Weights of a small mixture-of-experts language model, trained from scratch on English Wikipedia: 15 layers, 1 pick a token.
Below are experts of layer 10 (counted from 0) of a mixture-of-experts language model. Rows are named router (the router's row for the expert), up (a neuron's input weights, with its number) and show model dimensions 0-95. Each number is 128 + 24 x the weight over its row's rms, rounded and kept within 0 to 255. Numbers have three digits each.
After each expert's rows: a language model's description of what the expert responds to. This comes from a sample of Wikipedia text that the model never trained on.

# expert 16
router:130128125117120152145111186129171109137121131087113139085102127135127114102153100139164075114126145122125149136113131100130123151134147149085143165172144115124088109121134107116100114132166137111147131141139146125127147173107139150135100148110122121179065111134112118137107116129126104217
up0:127116144121158113145145097139115133144084143113138117171117129174119142128120068162178113163111147130117176101154114118109101119157111146093145116186138073121138179112162087167121129104141138099123125116150150158126126146122125082132138137117119167129104144138127098103138102122120118162
up1:138140122121142159173149179136160128146113155101165121111154123154124107111113117146133131108114158085156117123127170118112110148156132122085137149124101148148161119138122134122130117170156190127125122110138129111085091159150113134101130120141069168110146141129133144115123077183172141149
up2:146117159109141147130172139141137119104102098125070131174122145123111130155115131127112109140117122125149109173131109155099142143110081113153190101141149145132123121150134122151123139098125118159144176149122136114100165127121164084154121164158142127182096096140087096151096134170127139138
up3:125078140111130130105098196108128124135120118100101117152095126174152118111096159151175145109105120119148158082120127134112071103093128135116122147177141136131078128112148089146120144139084152125146153111174165085118106142114129111133118131139122117140123126099138147113140113111109141173
up4:118115131127125125134100104179111125126123101095115092168171138157157169138152098139144115145119164118093167124126106132080107139115137138124132093110142145090102093173113133130161095129145149076102136091161123113144126152114107161098141143145081143124141136131148113171128123067123131145
up5:133112127132132142131137103161099123115120104140121112115119148109129123093118159132163100092102150126139119124140117094133118100162152149148063104093070150124062163153094114086095127125145139121128125121143141141060130146172115124135130113120126160159152092113116121095122071127140142120
up6:103116121153136118159111172141103101143157140104097083126105076128119142131125109136104126125087134128165078129152125158127102130115110152178121160127172143140108123186133160138165146102126100100157085104093125173145169130146084138099111134170136121107125138127114129112125140144132099135
up7:102099149147134176102114215110129120137152097101145105124143086106139125138170111144107127125109169136159099102122138078133097124124175096117101149111106140165148098138122096151120143139112130121087138114118111108126094125129161150131135120120167076153137143113130149125113125098127154162
up8:113123093120095112115096118136108130055112119140127142133151137137127082068165138143169093157098119106125122145116084102121124141107092098121138142114172107145133106108099142118153154141166170155137135084116122132088127081100118127125111085122094126145121144118129152099143122090127124153
up9:191135142185172142136115114117141134172107152143128135138155131129124130130107119094128102133105156123131116170096081112103075115128104100113154089162125133117116157115101141131125174127153065139131139113082117111132136140141139099163143124109133142121127136151101145180157124129125087155
up10:091144137171116136094129104106125130116116112144108107113113113107136129094145105142184109116104107125129084167146146113104131135138109123147115151120115149152069094085084142123128129096120117145070101159104078129119151143132134163126099117108124101139117073144129098100124134118126166178
up11:136158142090075100150142096137126083101140151142134140140132078109109082151101121107133145140119128151127142128076155110153115152140136127150118119167146094129125122104121093111135160141143156157120168124099121135101116145128128157109097107113068099127086141147143114109183111145103130179
up12:092123132112117139156180153099131120189141151084106099110149130130119141126169107142119151139086151113121129132109102147132136123137138116098103123144139088077132146145136114121134136137118135136132153142187118099107131088119112116126151096096103149100098110114152094173097129088067134160
up13:102102153153120143118111120132131133171132141090128111107103146135128075085120122120154103136129129148115130107131075078101114156113167106125134148127119148126120124130136081135104125112152143097111124100147117124112148123061095119088164149139100130182107118126135133080120136088070147153
up14:107118129121160115115169152138125088091126135153131096117111120149097148135150116130112114090152085096095116081161155126139102129144093093141191145095162135134131166133138192110112117110108136109122137141159187134134138119136118132143126129125139127153111160155057108108118140115116145122
up15:158146158169197128091120127085136086140134166106153112163132126157124105135120165130136090140137117154155103155134114149095122099129139127133099144133137135112106135126159095155161142114102112105080151118128123169146147154117093114098111124125089098130112117144093123079095154127106103159
Description: Measurement units and word endings in descriptions of ships, weapons, engines and buildings, such as ft, km, mm, gun, storey.

# expert 2
router:157111156109147141082137139136146121091132121152130103107127133131110110125192151119139097148165155108137132101111111128094145125127114160132127140122101076100113106187087155150137096131162134125156138121107136085070127152150106140125133132151143121117136133109077153094082140113150082140
up0:121147093145132111158082080122139176117106169117156078127132095155125196132151089138124114156108166095154079137161140115113174095131120099108107148149137124126100115138104164136119129088111101120132122150114103111152137105106112116122139115122156116140119085153104128085129137142130140121
up1:101145122145110109138106180114112126136119155146150154125134111120088156115118138127127125149130132092125110092193162146100094142130119102113118162117106137159083141090110120124114140169136143158165132177120114061138147136124110108124121129121089124164126117136132113073077128124174130101
up2:144119195140150130109102161145142096143120162128150105110145128169138116134129125130119124166137112135139113097182163141102093141170144139117089114113097127193117145133132088170146153142110102146146143148136121097116112098114067131129149120152108122104196144107138132128139126141138115103
up3:128128175148148121133100115151119158135162152055127142131102105122139120077147183154131100116149173129083178113118123134165114093105129131103146111110089133115079141162142136114125131125124124101132125166138099112115156131105137119097087100150145092116134103124104113114117135156131130169
up4:182163098096107109133148081098154100131099134095141170143140101123113117098138130119179144146108116100120145090158097148143108093132105149126107164095141170149126158108107148180101140132086139113152135130132091116134161104109130108143121119129146142152116120085136141135097139150104084119
up5:099118103118106181081136105150131145129138138135090121091117133168156166124112122113138113086179094124122127115101130142168132155142118098095125168109092138145120134171102191120135125119146139085155090118121155086098134151126105129147079122147114124122121116096117111083130145137121149143
up6:139138161095134151158126109077138125110114129095104150156152094109050126085105087147116129135121129154125120130114110155128124144171144112171115102146189141130132154122112124151140140133118108113150180139118147112131113123099118120099125107099159155160098124120134133065136101125107165118
up7:088114123174110153096136113106143102154134121142129092145083126132152154145142136113150115140131123152157186134146110099145142153146132126139148120131155139131139112167152168123150124090143182114110174063128166124099172121136112141138122117158121104137075128157121127086142123110108083131
up8:121144125155121133125168136138128070146091098107132120116105113116139158128105104106155111153122101112144145098146115130112123177149097154115113151133156113096113111087145131162127122120121118142164204126156144176124145133103119144137180105113125122136147093140178122126113081119093170150
up9:146127125144106139117142127141107173139080097134111159176119111176143120133093093144113111151149100156169106109179116130110152165159131174144116120144174102124127112110137175150087107129098121160127128111120112163114153108141123102130127122123119136179149154108069118121131126110103158126
up10:138164150112157072101110123144144147122121130111114108145117157111122142139131128069106125126173109131104175100098109114110086118123092131146137120144144107102144115126077115121124119118132178150124154102181148093133108153127156128115159093145136130121130172115093119116101069163132142165
up11:121117136105145134122165116143115096103091143158097098120166111120125141129136152174137107123130165176104119098161079111099095131142149102148134079119098097169115088128109114152151123113131131135130158144099129140078100109116157117106129121148146065154111144123167106100151146133147152148
up12:174066179175159136126131118100147126107098114123131111164142117132127099146139105095109089190117139133067119122164171082152136106133125091135123116092138122157122108134141108141110103131126123114124119103115108076111116119144123117122131093132129077114131145133142138121152108141126159094
up13:122157156105168118105154079156095135146118116163137076151172145105102121105162089095156111122112147095125120121135149153118147138157109123122157133179151112105144120136093149165120087148133127101132154128155080128122127098170126084112153086127109144128119107151116138129149084138101124123
up14:113118112147153161135132084149094146100126163164094144142124124140116123100121114118125120191159128189120098153164115166105109118116122122158129121096141137093121127103130131136111189147088101100160135094171151157115121123099093118151116140147131119145158125112102157179115143111153127143
up15:118109120134166149140114146130179155109159129124073061128096101156115152104112126123134132109135184148107096157110144092092142126130088137111109111136111154112103118131144147137099166137129123115162100136112109125135130119072150103144115111162163132152109107146106191129152116128108143154
Description: General nouns and noun-ending suffixes after the or a, often before of: name, area, information, desc-ription, account, prov-isions, map.

# expert 24
router:158114119162168117126138119118118159098106132143139172147114121138107137089099088145146083109100114125167136147095153121155143134148125106103159133164174122099126124109132125109077175112152108125126165072123115132088102168089126121142151073109121144125113105131135122153143123115126133175
up0:160119105102158137123116134067105170134153155156102109117097146155125176144157126139123094135136106137117119125144092097106095145114080125128136093117118116107123131137164136111174155115119092092143134097146141110127111152144053133103122085146117119152118095100132139119081103126137102115
up1:143158118125136149132133128138124154088185179102135129130088126135152124096141165099114169126116132127075133132124094077109110085129146131146167134130158122108127116121091136108142145129098112175148107135124102188093103144101147099111130114157088168113115149118131128158154166133131111137
up2:120140103169123146096167111117108140133104150118122134057132153142106195140113135090118096134114113144119125114124112100149116133124105123146130109127137129120121095161106159133156129120136057142102135143146130112158107154119094146136118130115116135115153083129170122092148126097152184187
up3:160132129124140117112141122102113117141135076116125139103136137149119155115120130104138142139133110081167101109091126100112127128105096113129151140213150129096121085087085138134147130146115136139109141079113122091144197115118085130124150120112097157113144141132112119112148097127070148124
up4:112186141115128128146122080142126154186140154123124147125158127169130123111094099125094163087115140117135142138132118154135126134109164157117120119102098159078103140123112161110112091130169126145074135132136144122118104127152110121150162164134136122155186108077118127091127139102122147158
up5:160124114084126179125148159143126120051103164141113109147173136124150131071165106131154155142145113137099147115139111133108139142107108108084070110113160128111172144134155134132146133140093124120127144135133186128120129114132152101121126113134112134127095112115132157098158178143112140139
up6:125150133155148154142139154171119145135116150150153146135163123146075064102112105175104117093147154155129124123092091136119149114158094146120126105121114105107110107136115107143165119184124119162155120120177172092115140150169112129109160158147112131141131094084135115123132148116142118140
up7:167125095112118126128139153088143128156112118100160154177116103157092136146130151116119129111150147155102121129105131125124119108132139126148136128089187120153100129126132124139128189141154165116128101124115145104131138158151137127121121104132118097174055078129105121071144112118126098175
up8:113110139134153142101168141077156150135092145116159108132134103120142135124107161094114152126161115152151110144096146116171132092111096117164127109150130115158114141161132171128092123140132119138121157119120097071110130150105098161152121160124166065103152137120152090132125114152123077125
up9:135130140151123156115114177096130111136093115105155163134109097116057122084150145129126126118082120142117086138111134160134173164142154120172121165125093122135114116149082157121128118123107186132110123104133138115091112109114099097167113148146119122107085130131094133135133137106146100165
up10:136127122097120147149159121186125135128148052133074149122141139150121123153120132101133087096119136137163163125154171132156103111125118123148108137191091113134120100144134157096139129113133180116118115113129118122151140157101148093111082133141126160168138128115130151163140142141108113171
up11:114129133121148118114101134139104156120154119112148105140141081143075120147137102149120076113142149119092068128118090112161149171157118101120096104186076115135146095141139147133126144099121091124099151119132140135170080133131120141149134124154139143116122120128059106100130130155134142115
up12:106120167089157179148133139123130155131131116151127161092075135126109142089097154085102115142119130125116108143086100127136100140136153123144132125119117151118065139130100135110127063122149082138134171141093115163080164120076127118141110123108138155114123120125113114153131092142121108131
up13:132114169106138139111154114143095106145104155124169099085106124139138153131140178119134115135129155117096079123111143119131131166137112096118123071129126104130124150127106127074120156144171096162177135125139161089097102139125092140133091104130087127148169119182131136117105114112136110131
up14:141142123153149158161098125108134180130170096139125139162182098153166193127131136136104104112115140105057135118142169129133113146126150143075104128135137140120134135154112160128168106126120158125109079162116110145142118137105167125157144131114154117119089120123118112103136129157122142153
up15:148128148150126147119071111114120135164126139137103126126125146136116116122133155162164111155136063132206160100118141120112123120105110139151151105128117106112117125102138146127103125153090097146110140139088098129159146139176086120142149136127155117096089135067110133160093133117092106135
Description: Single letters and short pieces inside non-English words, especially diacritics and Cyrillic, such as ö in Idrottsförening, ø, ł, ș, Bjørkelang.

# expert 8
router:118148131178156185149095097143105168117173110146122145147121133117137148152110128157145109116140136149102142093135107128151169154144132114129153123113157111115133098130117102176135167109166106132111123102190140099111132120144151127164149156086134149144118164074141112104115146150120139169
up0:148120153114153152120143107204146139167088142116136114148145119139139158098129104164164098099088122094136122154096132144136164103099114104092125119120123134129160145122106144136138126112175175104164142115150153088134125133119188115179131131112105141144118109112108122105128156128140110172
up1:090138150093132126166135129131086150090129122116093165165057167082130126156087116096093133156127097156136107128155149101098152154104116088142136118135123125174139143118170103151135136139145111114138135092147106145128139138129121085140134126161139156138103139079116132098138133125127136165
up2:145136106138097153170117118127092127149157122091094141080149134079124133160109112140106116206140167098123091121132146117145155147103109105155129128149143134145143133137153114131140121102146116148112130104142092141120123134099121119086128090141171141129105097141140116081080135144090177122
up3:132132117117156115113140124125115128105153124119091111121108160163164136141128117123143154163118161114113099131117148140114150110111124115128177145101138066050150131125138099121118128125101133157120152096148092102160083122120132167150120127162160160153077129097097119136123078103131133084
up4:175107132131115125167142107152137131135114154150142144139123086128105137144170086164136139130130108101190132163160153141166106097127168112083160145146132137121099129177151075076123154142157148100138114090126111142147113131089124099151115095134133102098132100142122130123100125111135134109
up5:118121105118160092116095137143123132130167096103116103103142156093124179112083147090087164180152139147131128135123143118093134117132082145149088128146101135136113175168128085117139143097140139112121141132120082118154140154151147114096139147111158104134086105113148089121130146110099136108
up6:125128152138135160120079128110153098137106113141068090124139093147123138111100142123109084116145117108133163114173108144113141083149171147117115137147104116123127096108149120143144132152134198182117133079140150131116108117141093158144087155151106129140137136145149122113172165150123130112
up7:125157140124127151114117099113118188124122135126147093107120139140167169090160092130165082105086120096162149106154130100157110066140118126126128150127147135172135132100144120104116111125106089162119178152110124124139103144137138091146170136100123114131167109111127109133147105086131142156
up8:059164113153115101079123130141112091103145157081122108144138111125107143122121126117112138151134137130140114131133151164129139155114113091116128138144159170089157152155128172140155147153154122107090155151143120089136120149128114111117091167147132138104124195132090103100145157121145104152
up9:123172142109149128101151113071124123147118153105144100126150100148111137139069133151150146141117134150149131153154080120140100111121159120156169155113133124160118128139157145134105126118109137127092135161112124161142145163134127097169117139135193088104099167127111138136169166141091096107
up10:142099136165142074100126150111157113139099109133134098115158120098190115112143101095126130126089112103150122110118168163084114117140159126171121110057095161122108140140132098167132120155103097096129111115108129119112109116128120152134104137171118116146117134104151142097123143109092153109
up11:096121144166136132150114140126156151141119125088139134113194105154080129169072117151113138114184140117143129130126147138139172139166103109092124114100174145110124148101151168133112118157165161109132138115147133117122121124120143125138096129119090154115087083120128138119162121147087154153
up12:141137147110124119095111121080115133135105134169173128162188127147142118136139140121160126183106135103129142133169132145099136161100145110086150152110146107084129130104110150129133140149121144110103128117153116160148127121099103125083158118134096191105100136074135122130097160111158121159
up13:140141165104125139115136142145123107154117108133123080146160132113169157087134132089157107128101172110141124116138168129148106084109105148096127147146110121098090130132058169121117185103095124112127101130118141127148136172135131160097129097120125170121163141085132124150152152114117140115
up14:128140119133175096152123144169139086079128139155132133068153081152134149148120159126115131151146162171145153137134095113142110112123121154079100153091156121116117129176139146102152095108104127103142138106149136130133140126100122155122105108078121141149135126150146064146135124146151097128
up15:118102134164122135136125136135114135102095094115124121147100105137090112128095053123138088074122094095107135136138140136130112130116115126152153149111145094137158075112132158144150155134134124122107130100141164134130148124080106148077089121156102113114124133152111106131079096125101110073
Description: Romanized Chinese name syllables and non-Latin script bytes inside names and places: Wang H-ong-wen, Guang-zh-ou, plus Thai and CJK characters.

# expert 25
router:137096126087123147136137095120146183163125178110094127141135135193099113099102124155095116136118155098107105138173179136141138151143136135170103108140105139133096124111120174110108101117152152108137162124108143137130149104140162105109127132119131129160152142101100150148114152124066124141
up0:117139112107139157143157131153139103111133175137090134125117178134139099125141128086108154120123112168126149090147157087119154144129120136182115141124127165157128083111091123119159134134159094086098149151124119085118108131130085068108117144112083123126143097107110113144128125125115160088
up1:111140135194218135116119117145102171136132141131126137126144173119136099124163121139139129133148130160120106088132133122155154153143062122135158151149155114132133121145109137112086158129100134092123157107123127168157141111129112103134115163083126119131119089149125124159154140134140145086
up2:111149155133133144140105121122113146124084125112118126133123100145174150122150126088114119109119165113128120099159139102117147102129128097152120131120127141152130158124108099129132107156148124123150167138122146103165118158134191091060143119112120138137169145073205129105122091144137117171
up3:165100163118133132066133137149139168144092151086144162096169060133172113140101114129118107102140133139142121085119141119119108089142107153156091127145111124153139107136138170129119142082140130106150134122124086076113160126125150112132125148102112125108133142128135099102152101147115093130
up4:140111131117136120098138142140123136100139136085138080107125109094087171149168123145132112153137091125114076151141126141126115121064137125163162103144139124130139155059143133096181150145143148124120139122160149111123116111118156117159111123179161137129126139148147136115083119157104159157
up5:129146120131137098143119090137136140133117170101105132084132152166184132157116154119127090125092112167151173100142135153132134116093132095148128156120107138155143139185139152132110123146117094135134120099075138113088143127119113105099107115113148118125172082106166135132129083167106109150
up6:111139165135100142151152134142182139108124157136146117125102120153086146112158125108163103159168160148132111077136110136130090135118167144130124084129139087091125113146118149122151100129123106098140153092123146129139157137129178129124112082166113154114157085142137132074112160111162130126
up7:137129115121141104083115131134128115176135115116107077118102111141146082126089123114108092138127142132105145150146144121139116145155125128148104107166120118135138148131128121091100094173128120104125188111113149138164098152104147096107134071132074142104106073089143137157099107134091130142
up8:130101171126151122092131128139163135109161128121143150115171121146142132113162111119108132133129126101152142112109103097099109154107141114149147124133138110153121112098140128170134091151178085088076148130110126069128154165097145149120155138152140183117147118077113172124150144163143146142
up9:162165155101075086157088138121164163147080137127099124160096109148097165110135117128123138137137088167181107121141120113112134125105129143137116148125126077121147118152120094160125139108183149148116149152120134098125149103155177154104102127124121095114116121127120137149156153162122110136
up10:099093125087125110139125123178105121109161140102129142155140129107110114123163150110142141196126165120129124143166078146158103153137177124101125153156138117161128160072129132101132162091148151132102105145139149113157123127142129121116147130190093106117142093130126135125093132125125091152
up11:164164117136137158175173156134141151136128130103141129112146109135104129141119166143153074132091157131087128121121111116091148142129119109135130108056139140125103138115102176117134134168191120124120091129129135153136108135122178120125131132098137095161163091128158161144106144104096126128
up12:122153125136103064115144096115112164109077123145130075141097122162121129119124116134136105148139131093145140080132107126080101136122149120114102140124127107077117101103125141105163139128125129121150149099130106067148141142116125165137135114139109163122177139095144097125136174168095106149
up13:134152144138143146139108136129111141115086110154096114144088143094142157114146150109137105083103145138111138143104178126184106121128122092129060159155144111129123150128123163122143154139148066144135133151116145146144123075150122111138112098161164173129120145115104140079094125115118146140
up14:115145086153134123140139146137170165118109114108113075193127125149109140087123151136147118097133124185148154148141165120114124124138109121143124167146112146107133131117083110105129161100119110107120153104164128167139121139135123092155154093132112112153113183143099104117127080091116102155
up15:084169093123094101120107139121130133139167074125117097075113113146121146101107140114144092171130163116144152148160124136099177160114114132134166126113090116112112124136113119110126142156125134144094178109100160150131133105133145116090124116093122098162105157151124096176133165148126126117
Description: Last three digits of four-digit years in dates, terms of office and birth dates, such as 1(996), 2(018), 1(990).

# expert 9
router:128123116099127142093094141103104115133137112113131125095131125144137137119083147120118134121119117158117107095143094085075153111073086133162140130126127111122103193110132123106131129119103138123120119107138074110167140167085101145111121136160143134101149083121125157100069128086143153118
up0:148137138116124163173138149160153120124127133118114116080172078155137173087151150134174142132131138121136102115135121149114120113129099097113108109104137103208143106143139131101142120147096086141086135157138093139133098162131136098158082118152111107138090118105097120115132142142124135107
up1:133125153168158116108104101124106140111111174108099120117088150136127119125111121144115144098123115163153095079119108112101149141125076136172155124152119113147082146144168135192145121177104181101147151140114115106098116144169108133122107109158173128136135127103113137156113126128130152142
up2:138155123157116074125152136152111153167124111137128114098114123106106142121134107090144111142108130110167134155120099155153137121132133150145122113142128131104091193135116140121171135101132127160122116109111162171156097213117149130174082136144104139106149110121117098098098143141119152100
up3:116124125132122118144147124141108119098083165144116105127135133146091165158099122121125161133089138124140149094099116123147122075150125146106164197154109157136091131133116124110094119132082149109136150109160124124176116128065123156131122106115123085131161103086138087135156103102141130134
up4:110099157061126129139157144128156094150112134147155138123166116189105135119142136149137100123119168089154123104138150098139110112126146116118134114142132103099121152093135172117167100115150107135138130118150126147171155165151083115138107131102128138099131117100148153147062123173117130154
up5:168131132147126160106109166172126171169113119116129154101150102128111134106141094109153150160124120094146135113172139165115150143169149108160138126111145164161127144118131127106093142115143086102153119112109137089134086121157139094127176144135141164107142157116087171166143128137129138092
up6:177141102164138145110158078152107120146115109156144135136101106137129111136125119101096147157114167156071144088113086086102104112146142127165136129083111114131164119090139103130142120137083143084110119114154112140145113140141116158125121121171127136094122091129075145144115118108100129106
up7:128131117111124139128126126109124095083064153097153086115134108142131107121133143130171100149118095129101136087160132132103143135148108186134188145162124146097134118149106092143131147199122150136149127115113095132124129139143123145154133119172118129112115090139054142117110134124118131139
up8:101139172134110131155093159123105108082134114145111104121150130131103139138148133083129151099135174133109147132133217107124092159111142141124101130155133103088083119152126158130128134147153137129107103075121100161136142172130080145160151123146139136134117145148124107115113168112136105125
up9:168106105153136122110137140152125145151143195152144100123166136123100091146135125121116132127124122143170145134146121132118120118121166090144139121099124090165132145153143108129151093148145138150111112133175131165089118115135117081142168095099125140156135092132135115110055170126149119172
up10:133143167166168124141127120136161122122104090114099073115148151105140136085126149104134153130039120115150170080140145113126149124116135112141119130097116101105114118142093123114163145147156127096126137134095075132150159153119134118099134150149125137102138108134098161094130163109122150128
up11:141142115099145117105116106141079116112123114161107148107150134134167139156127152114186140117145165071102094117127120074123073137165155108113161137112152081107118160119130087127097120119108101131125130131110119130074102116102144094124173107125096144155119122122131085123145133113134122156
up12:145120169098111160118130125156083132127127149093133144126122135118120120149131138128157153132108116058144109144116160144090159131112124126114095108157155169138127190130095136149125139093104099094120096127168119132145078126107134118160105125156119130142163098127130082124080162172122152124
up13:152146132135148153128153084083118144180116143105098134154131127136129130075134128148177151114094140131110113115138121115121166103172111129171098104115145120153124117129165127126120129100116150181124152134114154151140174137100123135095149153104130040122125135106129113112151125122129154170
up14:117137126088154146066116121130124151154109155125125110132131141159137134108112144145169133125109214153139131134113139102077156147106127108161094121175138145096088149136168144176134129131098093127120142137117109102152148154115142143145138151146126125132141128144148082089080116108146144141
up15:145093153125135123143172115156146093119176114157083126103098162127106148126120094113109103154131103112106120108153130110116098121157146121138118121125153149137153164093148141177101090125089126107117139153117099141172158132112075163153147139170100117083139106129122101111122162105129156150
Description: Adjectives and nouns in names of government bodies and offices, such as Public Works, General, political, Advisory Committee, Local government.

# expert 30
router:101152134130179162102119152136126155108139137080142150117121135121148159146085081094147151148127144105096135139126112136119140143152136119172140169091098116170130118117078113094104138096084116135104113148104146172137150155156076123101115108133159126135144153135141087129147146150136163110
up0:159105126093125121078136143103110171114102137131131086106157102120144117150109126102160161069119202088151130129127122116143129104126144127103129119123131125099127091138104096119140126152133141136129138105141141119100168098154123163151117148135142097184094086119134096117106091116084111122
up1:139155129141141117121107138108173107142131167117151126113114124125152127104086095110124176124168114137135126124161147137136124138114131103106090112133130073155136139108189120132161110124106163138112129103101123115140100126158151131149133153146125138147080212115139107134147079156121174154
up2:121162150097120141159151126187140122162110122128144076120140123140130131109127095115141132123082167129157136179107096128166129151155090097106107140102120126108156162082141158156152124122148120136103144128159118173141150145133149132109107166163141165139142119177118106101136137143171154135
up3:120187142135137155149104147142165114145144164127140117111075114104116157098125133131113121152129188078154091125157162163122114136131133164134125105123126163126129176163166110075132128118129099184124133139148108105140149133144134123102102093085150142081137117121127125159111137112110120132
up4:127139147169139143081170145150175153100135175131133147118143144141131112138171119125174135127123119110120129122111112148116128106053137133139106126150141074110103160124133153119111122103147127150084136118096193165107109135132125125134101144089104081135148127136116113110073130108140146121
up5:144102140129137096130135147147147149142125164144096143119125098132133155137122088120160116147154171144152133121143141122123155118134114153132082114101150170159137133127153139109098082138141105169137134085115143109068199123125160115076113135116142101144164157139104119173163136103134158147
up6:122100151173152115140119113123149178079145114148159123126102097112129113136115126139122075157125138098127109125147133081088140167139081135141120124128138146160161135107127160158131109108096090148125150125157101120133151119134127189140133132156145092081170101113101138123130143162108106169
up7:145163166144152111079142147146142140125130131151093155124134120089145148119177122129132124160107126085179116117141135142094139177127127117077123120139112132183106110094096143138177131101141115183139143143130132099098162129173122128133117140151120182111117118114157118092130160145124137133
up8:155151107161155163096110179155184152182111119094140146118132152111135170133112083161112159143107115101108130128126108093144122151119104137160169127106131168169119110135111140129156114119148144155141100120104131101124158138132122112173132112155138124168145166089093112095123127148141120132
up9:115093114092145158130134153127159113159154157131122136137104146092110149068106151156119137122096106109105118142147143128142168115107136128158075142159115091142121102129114107161130111155123081128107106086105098063124159132165135119135153146156140130107154130112098132159103099144141133175
up10:130105121112119099111117108133055132096129179105132157133103109130141142115099144161160119123160130112074130124090125125146111147140116128162105125149152108172129141122093129118145119150151093172105164120168144134111126201142104140108149117143108147102116150109141148141150182103134114146
up11:125149160138153125087121123137107155108145157101086109109148106147141107135135109118132148124102102093137094147151109166134142104146162143125169120134177142136142120130129099120151120124133155166122165138164139148128124100103112127128179122146208117097101123128096088107164117147146075156
up12:110141148131124147085129112190086117114131165134142149089126116138128085130145084129125111082106109098150139107144138147115125128128105156134072123130086129154140131136155184092124112133068110136120132156142173167132137131148170138117136097118116125156120088124140090140104137150091141130
up13:145104132145154104137140108107114144109118114140113092159103138109112177123163103102153171140109143176184106110143140098125139121090130111149084144152119168193097140137128131139125123117124112112089104167104088182126147124107113122168159165102143110129141142123125117134112123157096144115
up14:094115130133153151123106116170148122116118166115119111113090110117169137173103137130127181140139129150099101104157121107099142142138099100132103115147128135136082132128115135120097135158120130124122152095159084166119103143118122102155135116122124119130118141110126067129109121166047183152
up15:145165149150111150134114102117134146134168139129134129086152102132151134103119136124171119172130147105105112130118100125160125094104094133107206151105102130138167099116113152129156172109115104100093121129117132139152116129148136108076120116136176118106095108074092133156113148145163137128
Description: Syllables inside South Asian personal names in film credits and sports tables, such as Singh, Raj, Karthikeyan, Gopalaswami, Thimmaiah.

# expert 28
router:099125159147131116099139136126169173122149123178119083115090113093141117129130102112105133128140175150164139095123142111153117138141153107085108132121116173143131124092149171148139081145157169100109152131119126159076148138112138125132126136106086118119158158079111125156165141151139129129
up0:109155120100136149133118147146114105128190119125111111126153123146132130133134124084134175110121201139167066152160128160171105095159148123153117164162127098086125125169127123118149116148108164148085134137118122144152158128102131178105139135125117108133120097123113115139131083119125115125
up1:107168099128157134136164145122110126111126149153154137143134129146107160156156142108115100124065083106135131091149161136133095150136108121106099153082122099141116086166156107074119096159113146121131165102134132151109109126103110147116104158099118171114157125132108141101109122103086134093
up2:099151120132134161182127161106122141120146119077125144152126132094060140088119130107105171108156126139124155100125149119128137116129125117126124127076103135144136119142114179135113129135158123153128120104144058132163166145103116129105112118111098132074148137105129095099076114140123130154
up3:146113118103152150106146146113147105075171140118134150084151124126121119094100148133144084140164133150082153083133112130096103175126160142137118146129170129150129095119151165164111112146114135126083153128155148107114172117119119136136100128097157106100152095107080122106149144129165130129
up4:104136082163133125114161167131124128128133117125145119138130109117123093167113108094130174106130130103128144137127157143111140135095093143133109167125156153121120124085139171162123192149127087132100145102129152136098124101140113114142097116136102117078110114087115108184174134099122089098
up5:089117092144134123154124132152092142124100132162071101130097073117103145091098131131135146126125106170168081135102111134148121146129141132115132155128155151142125177110108150120164127168147130091099130101135126148139134154119198106141142147121090149127120170121144141101141088134139109101
up6:127113130146157141142188131146115148107126134164104122102124123122136131106134104110128160198138114152131100147121144136137114105150093137147145133105135144156108136115108174159124097146122143152156134164168105102147103164130133109043142120101133129146129136084137116106177108121174159144
up7:152137126142151107119127099180094108135152119138157106055140120123092127129131136151122086126130163110110112125128109178139109157112120126112106129138120147164133156159138110163134132125110085098143145111143124173145110149127138147093137071129119135154146103199080160120128124161142150121
up8:130101131145152074082159143149127115106148123137152141087121121164119128192162125149165135100092115118149104092145123129141128119094139148170099100112154080122115129107142152133133078150079116134122117155121111134116084123122126097131148179127081129102139113098114100120116143104115152119
up9:122107146140144122112094142148145130143141130117130131119122115139101169141102114114126138133093082161141107141164146116124170122120135092131136105122128096103179124153084155135155103174110091129113159100154200097165117082120103096096137154117107148081150136130130159120121107162157111120
up10:100147099100157119153143169075156112150109124105080159126112133124093121144145153116147106120113107115100104135134159073127125142140126108129105129116141087123125097131109141111161137170156132148146152096103129152143144117144036143104128112119139129114134183124127118148133129141149096177
up11:131128069119137122107151149132130113118151132144143127127119119110132135097117136098145111146118192180134089132173153135103157121208110165130132141109101141135089106166106116102085127136108117098158162105123136121154113158128136150141124113112139107109093153080151132145130158106119169116
up12:076149120129124123146133124134107065135152120139108111162106130163070130168167138131133162122130141177116122136143168107122158143086100150143131120117139126166076126128120141114126079132143125104066131151110102133145124099124131116129125114113087122077139120110120094100145178108118142125
up13:126189123119135161183106124182158125131130117144142176149105127117120147141101127130110128140090144125115049172103163124145117106126110088112143138115111127121136157136146104075140109151117133138075139082108127114141130112141101126148166116088129119139153127105117144142112158143133148094
up14:146123132153148117144141132143133147100094108109109141141059115088113149099126121141096134118134125144077142140180108121151099124103135139118151101133143106226116142106113098112095143165151087107097153171127157132138119130154124126126119121103138136146123162081138124111157138142145128107
up15:102149148148134157137127117140186135139166072141196091118136141119069151152143143124164161130124098113142109132159131155112130104121144128117146134129136145117115099127124143138144128167163142090107141121160143125099101111107158123087095059117128135145153108126138121124145131125107176163
Description: Capital first letters of personal names and quoted titles, often after hyphen, quote or line break, such as Jean-M(arc), Mc(L)aren, "M.